Weights of a small mixture-of-experts language model, trained from scratch on English Wikipedia.
Size: 8 layers, vocabulary 39312, 50.6M parameters.
Experts: 128 experts in each of 6 layers, 32 SwiGLU neurons an expert, 6 picks a token, a shared expert of 192 neurons.
Training: a variant of SOAP for the experts, 326M tokens, 4976 steps.
Below are experts of layer 5 (counted from 0) of a mixture-of-experts language model. Rows are named router (the router's row for the expert), gate (a neuron's input weights, with its number), up (a neuron's input weights, with its number), down (a neuron's output weights, with its number) and show model dimensions 192-239. Each number is 500 + 25 x the weight over its row's rms, rounded and kept within 0 to 999. Numbers have three digits each.
After each expert's rows: "comes after" lists some tokens at least twice as common just before its tokens as in all text. This comes from a sample of Wikipedia text that the model never trained on. Tokens count by the router's weight.

# expert 6
router:506529525460525491474539502470546499506504489539513526505528533525515481496538484506559473511497473466547472477485455496466482513489478484537480
gate0:505488489492511479534502503464458466518465497543489512477516523481463512497517480496493498503510501531504497482509501496501485530458492476520522
up0:545482485491499531535493483493514525494531479525457501499541486513525472481487460472520508464535493457466510542492501485443470501472461454505510
down0:520519500474556483484507484508473552442464499501512522500528501471534486506452516506494511490475507507516473509512538491493504455474522516460513
gate1:499474494466520503474489471527512572483515538491510496491529496480511525472506494480521494501519493480500533471480503537480517511489453520464495
up1:452525539508497483499506569503511502497480543475509507519493482505483504483536468546470504498490448483500453489459528532473496477464522511493514
down1:519539524490519476591519491533506470513480498498484492492539462491483489501522488510510486455502503491451481468482450471510492487474506508478480
gate2:491511557481497514490499491501516512519530476484483493489538504493501472483548480496491514506459521469523507547487504464508523479479549514502436
up2:520460498493514479520471467501473463505520507530507508501483526518493520522497506455490515463489509511486497532508535505469453520548473446510497
down2:505459500508545505484486534501538495502488484539482489470543527540483527471491465500509437522571519486515534475493489532491480499530504522527524
gate3:511492512463459465528487481498496447473529515511492476535508526550531484467563527513520564485492511490503470502518484522484517475446515464505498
up3:477511507499522535528462467500493506548498502544508502506452514526461501470491518475522507564501497503524493490492481485537522511491488490524526
down3:517483517525529509530496505489531470481532515492483529511503493492536521496451505525478460485483519500440513518468468494518432476510519510491508
gate4:524488505469495515504529514523508532452517524517479460512517521540522478490490450506557493514513554516529483487471517564483506524488517526471443
up4:515500495531512524494485532496519512478514491512485473489461481498477459498506495502546424534504517491550525495455459529448491533509487473497512
down4:495475519477492479543507466495499518489487460483476472503498482505508494456498513490526502481527479500509528482484485460499509482498464466440547
gate5:495513455482519481456502477496554481474535504482508514488522512476508484476502456513496547482535531498513482477475511520469531514528517498517470
up5:510454554502502485553501503481459497538509518530489486530461550482478532510489544456485502492473512525493468520521514471501458490507475472515532
down5:487459492453490506517536480458495514498472520476464496514523495517543461466516517500523480514490444508487481544494498493473526577492478466488438
gate6:475522494467520513476502468475509502526493519481478492488478476512549507535497483508511505465483511506550539512467496487491509512495454513497537
up6:501536492509494513479547496523492492466493538515461475537527514515537517474500564510456547471490495516534493462513475472471489439492455509507520
down6:488489513521527494476541479467492504476502483519529521496535508478460503448481505495530508498514560500478522491478509518513499461469519539479485
gate7:536508523499524498488506527500501534485543507492540499472478528493520437488523500506493497511516515521512502494535547521507511449477481485515499
up7:489499490470502474527512507481489521490510526503512531460471499527478497461468483517498528479492505539491455487493503498543516495507459461483491
down7:497526489484483526453523478556469490499488532448539496529469510469509463505518494526502437510532487505513530541519540472480498514497485486524481
gate8:513517479481501459489516561492495488487482521510485504494479476510494527493519496492477545496559527483516506514497490536495522488460519489549488
up8:509470519541535506570492496485490475476567481506513500488499515487510477495484539463522506496489510538522467449535520454495497518535450513495521
down8:473495486515468509514514447471539493507464519519461447516498507479478493513482480484496531495504498485508499483484462457521507491510506483501524
gate9:479478525477500480461525488524543525535480506505494452507497440461494460506489484496493476489459496479495506501469490444464467519505450446519515
up9:492520523527543468467506528542498469490481484465505514473495518482454509528457522494525519479540468485506505533486531484531507501497557542464505
down9:534496492508523500461471546511489547513542525500507484505480502460496469514464501494494470511478517553464495493529488506487542553501478485497515
gate10:526523488465499403461468491505530471537494494489470468511484481512502524477522491507471502469505451560502493462496535514508511505477537508520530
up10:494497526518492535484525514510487471487520467524560530486497491545488473451468498499498501527488543521505458490516515470479454510510527490449500
down10:492522482499509453458533462537508508504534472457502473520509516538501474482506456493533486475516453521549487472478490508485491517535523481515477
gate11:551501524465511500490528472500513501539484561485493522529507508492503502521502534471546507494521575444453513497500480528504478523549490508507487
up11:505512512529509510509495475481472490496574490518506527471493574501494485532520488452489544517485555526483481513503502489541450507516498521473519
down11:477489487483487491506503500485463485542519521495493514526482520493489442494492495499529483496488519488484484485514515518503573523516517541508461
gate12:470507502489482495538498468515454542501494487543507500500524551466492545509519534521498475489531509443479496472456498525464511494480479483503494
up12:505510471492534497544540531489512490514518475515486510485533471501526476523516491499509504502521519481496502532488498486458473513494512535504481
down12:503493533486495495495505541476498463536474459524487545544481503481502534514516472487545499471553502506485483448497498523504477478530454473469504
gate13:500493492468490556520500552459457500540515504486496484474505493461484512549448515496488499508490421526454474521467463457524483548455514504504439
up13:487495525474493443495505459512521488474486567494474468512507483500515458477507526459472522533484495503519472478471491515514531506539492454500522
down13:477518502527471462499506514496472476468572464528531539512439497481460456519451533481493473525500512506511517513468541494443481485475488536483478
comes after: " the", " The", "The", " this", " a", " first"

# expert 9
router:526475480504464451465481521480509507547493505516490479495534514485442489505485525466519487510510528472466496505436544441495526487461515463523502
gate0:528504475521494477513492502502552502451499488471456525492523488527474478513506533490512476509511504508466438509507490522495512525503547487509517
up0:488512445499485567519504492520482508485497519512496519455510538481514526492515533480534478500515480480505502469513526541506520546509502471507529
down0:506496501462469495509451521489513479510482532521463510522521510509517483507507495511475447489512472528539523502512489498495523494500523520474520
gate1:515508535488529487481518512500494492477500511493506508556462484495499552503478484453509453536448495527470465576488481491492453499503512524520542
up1:482491538465542491531512491436468522526497506490469529515475486478497485476474462460517474542447540522514493525516465496492511475509497521497481
down1:497518471486482497496511505451532495442539505518494501530488491500540477542484520477461482490529490514532513548524491523491485480536488497487461
gate2:542505483499514513511544501495519512537525495502483466469477473537513460543466542503408460517508481492490488515506502484556501501515490507523481
up2:535557464506500524533559502482519504540499510476491465452484497510478493548516512505451473510504484557483527509489530527499513484537482501523466
down2:525514468517509509471493457501473520494505463503491504528481496533437451508487503462551496473481476522501473497462479504529498501517484455509503
gate3:472575514467503505545542451522536546474474452496471495479524455516486528513495543501526530477498507477540502504544489473517494473504493478524540
up3:527444507505523525465496509490466453509501539499502486529534519471498455507516469509474438514502498526505509469446483541483482500520511546472465
down3:515525490519479490527498531485483493477455514495490513529500521480529513525535514564499501491473478535492468476477502487475507482511502512487452
gate4:482531532492502515467460476490517491497439528527482478473477471513508464496521507471533509465538469495517528497510480481511480509493508495513529
up4:472521488510536514493467534502525493524432540509505467466479516473484493484483500493529492477495458456519486494499518542497524527527461494508498
down4:505483486517512483432478484476530514500551502499499486537509537489466500526486467461513521488503471495515538511525492504475492513521499487491521
gate5:529481514574482481486477461492482526500463498541510488470502523541492471494510485511511453485525452495524477492443506482471459486492472514486534
up5:505531469514488572485480495484506498463527508489507503483440476479514524520511496493481521568537513561514497496542485517537503550481522507518491
down5:502504524477483482571498498533511489472500524472529533501505507516483497489536512529441460481522544498469544527464471501521505469523508522484470
gate6:503535513481529457505517517465521513537453489525545506469542510480439519505471514512484500484524529492527501521514478535484496469492513537460470
up6:516542490503544470486479503502510538496491500508558518511453483522441534523500513524492499521486528502441475541547523504502523483515510484486528
down6:541490444522480527510502510505532498442471507471522489499513554490499460490497499516517502518539473485481483534464532500483516490528513501507467
gate7:483479486493506466518509468498494539505496521463493462437509470545502512498506493506461507543517510515539531504483452522531501505523496529477463
up7:493415490475489467544515471488495518516496535466490458516501499492505515482519480509475477542490465495522486458458475490507499496498471523473459
down7:535466502511515500518503499511497484507471488513511457497509498465525541481484465484493521478477494500521465508484487507546460538497490477503548
gate8:519507511500502553496543473481502529506470481473503468441538492538480498481509424485550499485526542518481486489528480505564513506482497493526520
up8:522482478525534528514521483514454484486486465537500454495494520528477480464516508511518499487519528514519481538503502441543507478523537468521521
down8:430480503496465513477486498531495506512505487515530504424524522469511517515491519471502447456541505465496503485469531517483573493492511516501501
gate9:512503461513480530526489499493527491480461500512530506464496501525499494510528560487546476502518507494515507540492511500517491527521495472470520
up9:493490509498484490515486487500514535512504481427425475470490497489470466504455473515549457522463507490516542494456499502515492497523474492482467
down9:532464477525456491550504515539527494464505489516486510496514544490479465503511499496512461554503441513522507529505495513493479475474536516475496
gate10:487501527505568556468553527497490494513485519526532471506496506520480441516530510540510539493463503525506520538493531469505520508509530509519447
up10:491510538496527525506522518494528526536455514531499476520528537531495455502565516555555530514503491490504471482524509508490522517505469507488439
down10:491519433536509489455471473488481531465490501502518505505501543454537446530541489511533470480518484518479476513525526508453540503455504505501523
gate11:499479509526467484469514471507464517518479482512512527453464487537496461469468481494479514448502474517446487470513528520561551443548482522477539
up11:444532490508556492465501548498478469494504513524480519525535562526568491497505493529514513519539510502512526553496496492471478519488522531486474
down11:492525458525496475503504519490556512507508512521493497512492472507507473480511531518484506504538526495545524474508472489497492550494525510520503
gate12:500459512516518464498511499523497555497528505501514515503526470456500497503495440467497542495474533492486515493432521497497469506498512541471499
up12:530519483487506498508484476505512483509489456455442493493497495479478452498470505516471519464505533483539501459497493508552492482492506492464461
down12:496533470436504507426527504482462498535516467517486515507490558509526490489502511473510501485482529446517503485537505536518533499497501489535517
gate13:528506465495535469521511504497454457517506519471503465497544483552495463508504526516486497508476554449490492452526525520504523492494499485475504
up13:517507504521501481497475482534524573484518462519478545528491523479471557535470459482517500490514453513476531526513468504502484560498515534471479
down13:533528571463528450451507502442423498558477477519454494461509513492495481484499513483575524504504523497463522491498536507472503523521460490538493
comes after: " to", ",", " he", " and", " also", " He"

# expert 71
router:541529499484485494495512473509502470541510552495494512508523516526535506462528486494470448498485499499554469479473526519532510479515485528544485
gate0:538518523498521493453479540495494479495482526519536532500490517544503500524487509499517532494508558515473501536510494481445466492495520490493464
up0:473566502557542427510490490549484531508497533502503469457532487465492479530484501490497511487466501469504461475504543516558499481494514499502507
down0:489527495532523472475482459514479522479466486519502514508518504505514458485514481470533526500522498522532494518493513496478514509558530460503516
gate1:481488508487501509506517569520519495449503464491468543524479510479504476510468494498491495473555543515541455512516479505485528525550510500514513
up1:526463528504465475461526498475497531481482531496540459522481519548529562505498506485515527534469451545504527444514502485512512470474497515510513
down1:513514511479485441466544505551518542521460548475508498496520532517495498533494456494507527541525466507505531491469496564486517498497522484505503
gate2:512543502535477486533509509489539517505529513510479513540499524526478498508505465520458501494512466477480485510501464483482481529507535479547510
up2:474525477538483509493529502443487515472464499546531485483508489479484514518501515501531470508500526465496495451491475494494444568524521501519552
down2:478492518456567493485504502486467483501517512499511485474500513479496485493500477505514493500486444511499462516479477468499530494497568511484533
gate3:531539508529532524451509461517511453470568486557499535515480510500493478459475474503504502513563512524554496459494500535508475468522477433499514
up3:469484482513526528496483531497540457503537494519510482466482512478507429457492507479505462521512502452502481526491507534554516489467488493493520
down3:519502504478546513503489477511485440502530530494521479471526507520538456490507488465479443515507464501503538489483539469511518525518501499526507
gate4:498501481535512551481520508473499548503510485507474498479520459455483459477502507473528544519482507525494524503518524486517515494537540517483513
up4:434524503516489543494524471483497481554520493515513493502489529467498532482479502447517514495487470519536467499504533483487510490512480479466490
down4:519544482494514516487516503528591523518503539533489487484502491500469498466525503489518464491494493483528492451538500507580501503509480479500490
gate5:491506476456501538533508530494542525477488485491498518521488547562504530470534498496524487515543495466516484513442502471521504526490549527492514
up5:483506505493492471454488505504479451540531483534479507468506501471474529535470507483489501487473494510507511522536490518470526487521483506461503
down5:511510544496506524465487466501492468508550512545507500488469496474499458514527517501477524489482506497503522494540480521538498513518499498479487
gate6:530525460463507511559494516519521489472497534490537473539539540479517458511532479517438504479468501490479537520494467517523497468493472519502468
up6:513499482465476494440468508458504485508479514510535495501536520471471527505491542487513445486509460499526480513520506500506465567478535513515542
down6:533504490528480480561444502514479458488497518496486481462482484503484501460511505508504471538500487516554481504536529518525514499516506509487524
gate7:514527472474493481503512536483508546509523532497514507497517464500494488523511520514459472464500505539454557548504513521487502501457458519493515
up7:503528494486529493490484530466528545478502572514468496477521467537532502538518522523517470444480534484488523532512517504492479492455473484496501
down7:513526487495484504488531508484479496526512485584501528559467560530494506481508491483464502534485483494510496494497505508570523492505512534513506
gate8:504509500501513506480483471530476535491501516521500539458503503491488507471450522532501533495536522486520553478495466508510471468535507518457507
up8:531488460463523514504490493542501515487474508519501500508523512484480500497493498478490483474487519482520539476507502484517493498504508524470508
down8:498517487506484485444509482474465517490459525504473470472510490560538552516525497508497527488531498469491516464500513516517497467503491537470520
gate9:508485491488485519509478472497496535494499492481526525473522504489482515485532465483461488550533551558519476524476519466459473451495509519456503
up9:531472522525493511535471468466521498475473531505526533495483475426503509469504500505478499511516511554512477490490545508473528501515485507472516
down9:495462455450457506479534501514539532474507490488486516526499470464484494491498504505484506488525521532528491492521493518464524508504445470501479
gate10:464518529448465541490496489496524506516537497512503552477512472508483498552484504472449508477490494480504521505528457446530498506498533521457499
up10:494458468477544478455508488512466533502460489498509474486536481519520516493459469495508501497553464498486513514514538542484474508472496487538498
down10:502500516490522495477510494532533569503460509480503544534508511504526546516478551515529500527475518500567519532467497460501514521501491495523448
gate11:509507505516496504493560519524520479501485515510468465463500468528454489514468488491467437475486569542494489483514505481488472495480498465493466
up11:501510512465480508467506527536524501488497491479470522441521472504489474469496480500485523523521508494499518463464559488524457470486464498485484
down11:515482547499508526505480509476512507515492461512516530482496513509492506525495543500516505485528501486502484538529466454468516536590485519482491
gate12:533486519464495534484510504530508495474470535508489489480491494528502473544484507478474478488487528475471505502525459470555516493522481505458480
up12:549512533510509529475499490535507493469504517479502481457500455522493494554541498492524486514474528487530479551506457535573451502499470517454481
down12:495496522499545510520481521520482469503504530513530528517513520507470510510515516475514496515478488494504488549493497532487525504539535490480504
gate13:499535491550525508502506466481479539456462516508491501503495484503525529509516501509499493523534552494493462502492541498474456493539487531504462
up13:521513517516533468516478489541485470540472506445515548513541504475547488493500478489483489502500494508501478529470483476498504489529533496500541
down13:448536523525498453502535528491521480471491537531514547497513500478494480534490485484464499541461459473502512562534521534513505516525478518477502
comes after: "-", "|", " |", "\n", ";", "\n\n"

# expert 15
router:504495456497454452463468514469521491529518479488472482517510540432497495509502522476509522507501519505467471483449525503493509495522503511512481
gate0:497487499518519484499510539508464499497483470504493505479532535543559504528534493415491472476518496477476495526515504493531504427509458549516540
up0:529534499479460497474464507539513477513488553505468494488504543474472504513508513479508461544511517570500481474540486513464513452485544500478523
down0:495469503480464498489508436529503500547477475480487498487537496518496520483516535503513535502536507520484497475485450476484512475490488494546508
gate1:507504474513520497527500501512485498524484489515463522524498509509519523519501534495493544478505524470495484547484517490537480504520437525455473
up1:479481489509517552529497475490477486504458462492477525527501497486478478493495518512481515501523475444503524481473494492536514485514485513478496
down1:543508518511521459470511429515513523516475479497504508536547506502524496457423522425537516505516486483488478531492527474438506510477550471517522
gate2:470477462498494494460503435505516464504533529500476506482507504502499481523520505512479537499438472469476450455519535518518518520515509459491517
up2:482482471465538500477471495500483471510528531551495480493500506541493514485514461547509518496526496502499464486502496501491505480512466509480504
down2:493481517505496530503510492535497492512509463511516460507528528516494518538498510510487500527470483549503514507493495491485529461512527517504538
gate3:524519474496491461493467479489533452524475487528476504466481500490480465524502522522483467487457532476487475502457504504509503468505534499522504
up3:484497521495515472476501510464495497557506523509480511477496495483521479507478509531456455503441491465499465519449454502486525513533525530506478
down3:528516522467522482478538498496457537485514480534506515486489497496515494459472505494518467505506489549564492513494510534517466502535434500528479
gate4:538526497504509548497492450504500469530535472551521507463506484503538478467516485487495517528479516531517464482471510513504495443476506529455540
up4:445527526490498496522481495525550490484547524476497485472491494519489520504495515488507531489509498500470506550558483537520486550574516476520542
down4:488518481473509471542502531528519520482499510525508482514495516504529459485501461536526498508496473498475502516513546508487495478526513481534512
gate5:523516483482529547513470497484505519515485479510493503506497460490547448512492459497441527482495510516497503519517506545467532484514516511471533
up5:501499531555492437514538487506461506503508522484496500481493561531454536477517538484535507512534495465486509487498508462502442525494482526498508
down5:519515509533499552541503509476507508511492500499502489510517538546513456493511508465473481494509503452451498469513486503448491519497530514517472
gate6:511529536492514477499472482511526521490517534539518515485472508524514484511505492537481497515497512528504515451492491514515481526517523504520430
up6:495482489479500572472480527491496485507491494487564506542507498502523493473483434508452530495518488489507487489480473485482526518514466500494552
down6:486517483503530527518503504482512512521496499487500491493489489503490503511504525527495530527474526464530484507520525480480529485488486481492510
gate7:463499497521496503489536508513518485492446507494501512474476490485503519499525504541480466484495540495518523476506514548520471519477550502512465
up7:460514513452489434459529536486521514480461498524507499460513535518463504536516536528494463500499504474486506480491521544475532489510507514472489
down7:494480522482528498493498508488522476480478507489543484493479519482508518476514486508504499550496490514501512499502563537530546513488535501520500
gate8:530530511494515488502477554495460486516465515495474485478507519545549484524499543469514488505512535474497481479516487556488519535465451492519505
up8:474498491501491508466495473523557534480489500506508531516492502469531516499545463518464515492502477525478522502483486512515491518463489535492496
down8:476491530527509474457538477484496469530483503508535507497521529503480513479502475490523531523497508498485496493478504497499522527526492496502490
gate9:530512523489519452513521506459480500509478493533521515530523514561473487465503487572520503493519494485501525476500528440433489475489454536506515
up9:505502475485492545490519506511500484492503528475495503480484448480491488493513506470463503486503512489511506528492488536548488511500518462461500
down9:481486533499484484503515519529496491517490506509505496510506528515475497494486482477514491516509546525495526532526451486501489433453492507489500
gate10:471498485543528491509539494511488494536500494533478493494500531520504479531512489528472473495535488459531509521533474504519497461484461479465511
up10:511503546486498528510491479515512480475512529502511493505450481545488479479465500499501508510486480533516533494542523506453499494516518559536474
down10:469498477540496465505513477492459514554494504491502531476496519526499487492458495508515476483467520511494543494515502465535461488509520529459521
gate11:485503506482514519495521526491491496525486514510526536449516494551502501537480517541504489516538503555478492478452525537512537475475508488456503
up11:463508512524468541482491447513476487465529515468472509498493525453492504455480486500499520516480464460484510487539522523510498528529499515504498
down11:476488482508506474520478497499570493510508506481490497497480504497490551499507428515485473521474518528511467543500458515519483474487482517466459
gate12:516517487472529476496459519483525506503500510482504468521507480468460485523467485493483514536501525483499529410483520463486456495458534490475487
up12:520485528484474507512556479510449512540493517562471491471482525504518482508536545503521501480505492511488486515463501522481570455483488469513487
down12:518482519459519485491522491595498529544474500516486525514542468481497513473489505470501512512474491516488499527489503461465489527494525516537528
gate13:494429485463486513520526534433512504502454451516453511481499470484510513494477503510461520507503499516504501511537465490515543506507488465452463
up13:520531546514536529460504477568557488522518528427551514497532492470491506522513482487512466482440495477466496529459520518464483537505480509535521
down13:493488455526501527477508525524529491516478493495490494494497504489485495462524494517459501531504462458533490537484477507523476493475508481468526
comes after: " was", " to", " he", " were", " and", " be"

# expert 120
router:548492542492424528541498458492473474517502508512528540488501490531520485498492498462488473545509504542499520495486506498504501490499487502493493
gate0:485545516466490496468509500488486508483503494514524509527523479493488512498475525493482523460475495463505444523491530493513478522512547470473536
up0:497545489506423481491507525483482490489502510500525529518508491506453471541476504510468506493460508492497522519474518478502471496545522485464524
down0:494487514511490521460527511470463491539508473527492534530453520509507482504514512476474519479519487498493461529556505494498474485555464553532536
gate1:488532450504507533503496484532492510507537536558502466532511499486524448511512503482539530486503508491470515532507465509541505516505495498498506
up1:488476502466510531508489503526520492520525514551507545520543455521502488513493507440486513510548477489469523529493491515527474499525548493480466
down1:520509511455463472504530525453479461508517488479544524482606498502501499483509488453494496532522515507488525500508482472503528491528529504566510
gate2:547506465534524498502468504506490474459481526529489487502459496509495490487527493506485476486491483505470485541459486491574499527504495521437524
up2:552490486511486489490493534495522478519476519503511507471465488481487508484546479473495471509484527513450518525525504486558507522504482480449480
down2:532496473519521500483507479492443505479528496496476506458507496510488507484502494518533506493501511507540495492486549499485492454494432438513494
gate3:522494517493478503492517508477519491501501504546529528505473538521497518495508481527508533506517528439473472547499500495502501511484494465515487
up3:501516481471464460524518508482494517477513525515526485525502462507490519532471489457504468453464441559481518473494482503482486491504509536493497
down3:540471492492476514488482501476502471474499526487512532525492506492498493538478519544502521469523491463502504494520481472522467491500498476512492
gate4:536544534478492511507513497501523504478499544457462505491493472499531504530544535522538524450527489506466496505515490476532507503501484485534534
up4:514538547529499499493457485492511525473467546465462503496490538499545505536501496524546489512509491500519479508516490489525460508501500460539504
down4:503479489509497482473506457473501479491503487502468493480519516473520526488498497484460485486541507550513508471495498529509488513531488505528478
gate5:493548474530480526488576510438502508501526500473492478523507502462513497528481536464498488519559547486472570508504533502466505519522510464531522
up5:523438528539524504502508485535467479546518492511557516467499483482485499473455518520502546498465464493505486506467458473536515496458524528450477
down5:508473496434525475514480503505502521481547489520550523460474554527503461494518491508465498518495503496485520468504515493499473493524500492487486
gate6:560492499519512516504561491466505528504474587521474515533502449520529497507538487504526535433469482501493486471539534524479531520497500528491496
up6:498528457489514514491563424540492501487502531448487512512479466542533450521505465504471506475506495487490467490498511452472558506504493529521503
down6:481524493514468488526575494462502462544551489526483495485469529468482484478547482477498497471471509523501484528498470513545512525463531513491532
gate7:486522489466505447479483469522495432484463481501474457478489555502504459489485525504461472496477509519480519482510533516511510509500501475482494
up7:501477488515536536527485519466521562520489510503514510518498451560478517535477491501541495484543491491501506576465489477502523509515503531518489
down7:497496512469551491515491527482503540509539493506525491508505496488517543485494498538507521475527478530462526429537481520541506477515462519545491
gate8:506481523473491517510481449499545490515499500463518519502495486499497510515495474480454557470488473508463490471512524460474519537498452497507508
up8:548530476478483500508507465513473473476509525511522482537512506516510500510559494557524517435491516499497504471482520505490529499477520488501483
down8:491458484530538501453475486501499445493504502498480557516516511516486500481501503475510483442551521542524521503522497500488507461468532506524508
gate9:535499497485536533474482462527487511492464482523519510522505521419485503535503481472514482534505521511513473504494464458488496515504479489490495
up9:440485470512493454519464504484508532520519526522476490457492456536486508493456522489519486491514472497503514528495534520512488470533478490476497
down9:488481476510505520524517509519520501501527518488472465520488507480456528449483504482510477543517480500452520479476494473553483463513497472493507
gate10:523450530469505479504536512490509510443493522567500485502516501520471509456511489483490520513501495488452489453461523519536481492542539474489504
up10:502493484460552492512481514459498477515505478491477470481499511474520535448482537475495417549533528451476503534536509491476506515474472507566475
down10:509466469510510547470509526523538522453485455480460438528487478474488463528537509503507459522464464458503492528531516481517501518525517502481504
gate11:537511522473510472536503518517499540531517505494504499452512543455551469530504492523488486525474495504511442489486474535505567503507450516505490
up11:509514452488506477477447528542486511548539482515488471494523510536495507524480540518537476488503486527474516516498492496524499519497514469442498
down11:522509543459495532511536507510497474503527520523458520518521502495501525527483493496530504522517482503506508466494539520513519480508518505493525
gate12:532522463503499510481470492510511471525487476530491523475552471535497486493453546491506507540514501485515476529485505535474495485504504522507490
up12:486523489509553504516486510481505492504489517511474463483453527503470502465519481482491457482475456506500504502506462450528489497488491507464553
down12:523498528470475467548484483499511489509521512518509489488484497526505514515497477534494528505523469483525506522490454511505491511502507554458475
gate13:551529545471496529473493493505463515493523498497483512525511474510493473489527516480491514530503541448486511479506452482501523492485467519488511
up13:475476505532497480514494493530495487550466513498489487506480488478481512500505478488511490525551477499516495517483549478506490468506472446503472
down13:484486521527484516513480508488467509496458492485501489530507503493534477426538476474470539544521513534484505484523508501524489502520450478489512
comes after: "\n", "-", ")\n", ";\n", "\n\n", "Personal"

# expert 72
router:571462457496458478476452507484531502513546481485515483496529539450516487517489529480484500537500520485496501488466505500537465515461539470504495
gate0:532472509481480475557507468524538545496525499493508527470515463475542497511485535481547507484497536497498525513483512510513566468498518486468536
up0:477549480538496530444500505496485466490543512509501501539492500498472485512496460501442487521481472503507484525537501501506511491483487544514523
down0:488515500506481475514463465487529482453477507477527539474505457538482530499516476533501506523516542494502491507522482492555461488485521503560470
gate1:506495482525512538488450486508538482458533435536475491439500548444527488465476472450486521502514517503523464478511518490543463530518510530470478
up1:500486503510518467449446467479538508468501486519522495489518494480494462477490485508522511492507486525500495465519505492521483534541444524466518
down1:517511512505509456532536514461496527512464478517544513525515466553529501492520485509504464459517486502488543531458489526522497471475444527478501
gate2:530522519523488566488475472505485485480506517507479502480508503501511510468530506518450558451493493523468517507497518502510505510497526473499491
up2:488490499548513499486539465465478528516500548504502433517476496501504518471518519518491503449535504522440499481507504471507528498489498515486450
down2:529536490527490479547486533493498502493459534449521524505519509508544535504553475494541528481528523511497481521513478536538477481485469497455490
gate3:491512463566468491492488494508497442500507524526495463489484532566476474512532480483479510481530495463517495537494512499521507466517521470511473
up3:520512536474513523515494480485452497449483441492482512521514451504511513509493512498465510476509520474491510471519518463487502518486488511518466
down3:509505482509493486548459545540487508486475535485487464461448459530511520499476492499463501488509512486511496492516482523470501456481512465484495
gate4:495438521484460530490502488505495545516488494463502515523512545528489489530448479503468524496526499507484492532525505546515501517462499516513506
up4:502473520507458520528513497484531496520499468462524501505540511493463482524452502485441510480527522495510543525501493502479505520521443525495548
down4:517495550473493514511514519512452520515535489531524477517497528471498527529545500500472501502540505521491507502485507494511513538471442484496513
gate5:495492494496543473500468492474529483532460459518493494508500484496487477521481495510465486493473512466498518463504487497482477474482555502534501
up5:502572505521490524471509506507541494451487536487489506523456483467485479521532519511530475505514519497489513530498488483500538472473522450489501
down5:511466549526456535499530526526501491475498498480550534511500503479530532513501470498505452465505518561442462540502511530521534491505531469499472
gate6:522513485470502492511458492573526486534498501524507480521500509518516544461499522515512489497473485483496505560486483497526495474467529527474495
up6:527545520492476495512475459540483484486501479485500503515461532498537551470537523531518502505457480483541504507499505531504525515507507540459498
down6:529509494485496514459472523473510486490464487504517537519524502442497451505467488458487474524527511539493479513506539489480529499527526529487508
gate7:517499571513493528484494505463461497498433506506478537521503487540512492502529502509488502554518534524484552526510544490475525496531482491469498
up7:546522504498524532475465527479462512521435495544499525539471519541546462515518501446538478536519476545500498554496523522482532513556534485492528
down7:461541543473510508482532482531490437517468492487512483521453532530529496511496481505457483518488473453469459479536523524482457478501484491539474
gate8:532499511521515465487509469473503516471490529557566533521499456562495512490529508480503512489520485516491510508490479474533473477503473488517472
up8:528468524534527502494524517526452487481502468489497512487476511475470509526487524478498484470476517472497512515489568472480483480460570520462504
down8:513492510503504523513478493516484523463477508485519492455504470514468478480503484493502440480520499519491543534486459495517500478515465499525526
gate9:527501483451486470497444515494514485532480480500489453506524533493481497501504518516513514471469474463459545503478484518460467485480549483515467
up9:504513476489499491507477507508514511532482460482514475498502523519527510485484492476487474522494507503483536516503520509493456502481548473510477
down9:531494465467515488513491493483530445530505468532490506483497502492506495511439468561538521457499496505544460504533449547502494500509504513496521
gate10:532497500502516507511564468500495464480507515463508477496482537525494543509513515521532517530525510518518518538495502565477500497485508500496503
up10:482490489523504465463498493492487502484499520506460510509448481477521536564486460527501462510500489528504506505516518479467509524535489481457492
down10:522509528509488474525481494535490488490470462496511508513483500490519511495453537524470481465507569476556514507518529472478477512560517481508503
gate11:502464464507470542559464468483518498468561468516491536538493505501532514507453457515459544461448512499524484479474489488517506512511570468507503
up11:511472526546446540499485490490498524480535465474503468487450462523486542556518484476488493485474467524495498456505517503512482542451476535446478
down11:561501470455481523482507476476471470503537516477448474555537496504473490519499491479504522503506501509494516531477536482489509492541540515495485
gate12:483512529493473504476516501490479534490509489495485482520489533457525506503518517510458487509500492489483483442521516526479511427461508504526467
up12:493530483508516509499488518503445541503494494524477472539474524468491497531493564545425498476496476519472471483476532509511498439469483490542497
down12:521541510507495495499523493496520525473512493491524501478467508518528486531521490509491455497479491490512462474496504507497501543495504492536481
gate13:514510487516528502509505493512495469499546451521502475520534502513513515463505430496551504540503495494463438491491507490484481508532490517505486
up13:498540484502508487514497519486508484482507484466532509486475511460464522506502466489541489520530491509527498474490509478512502550542498503509491
down13:472510487456490486486539525485491504551533497491511502474531475523494493513491471507503515512488534513539528494516516486509554516503488489479493
comes after: " to", " was", " be", " is", " and", " due"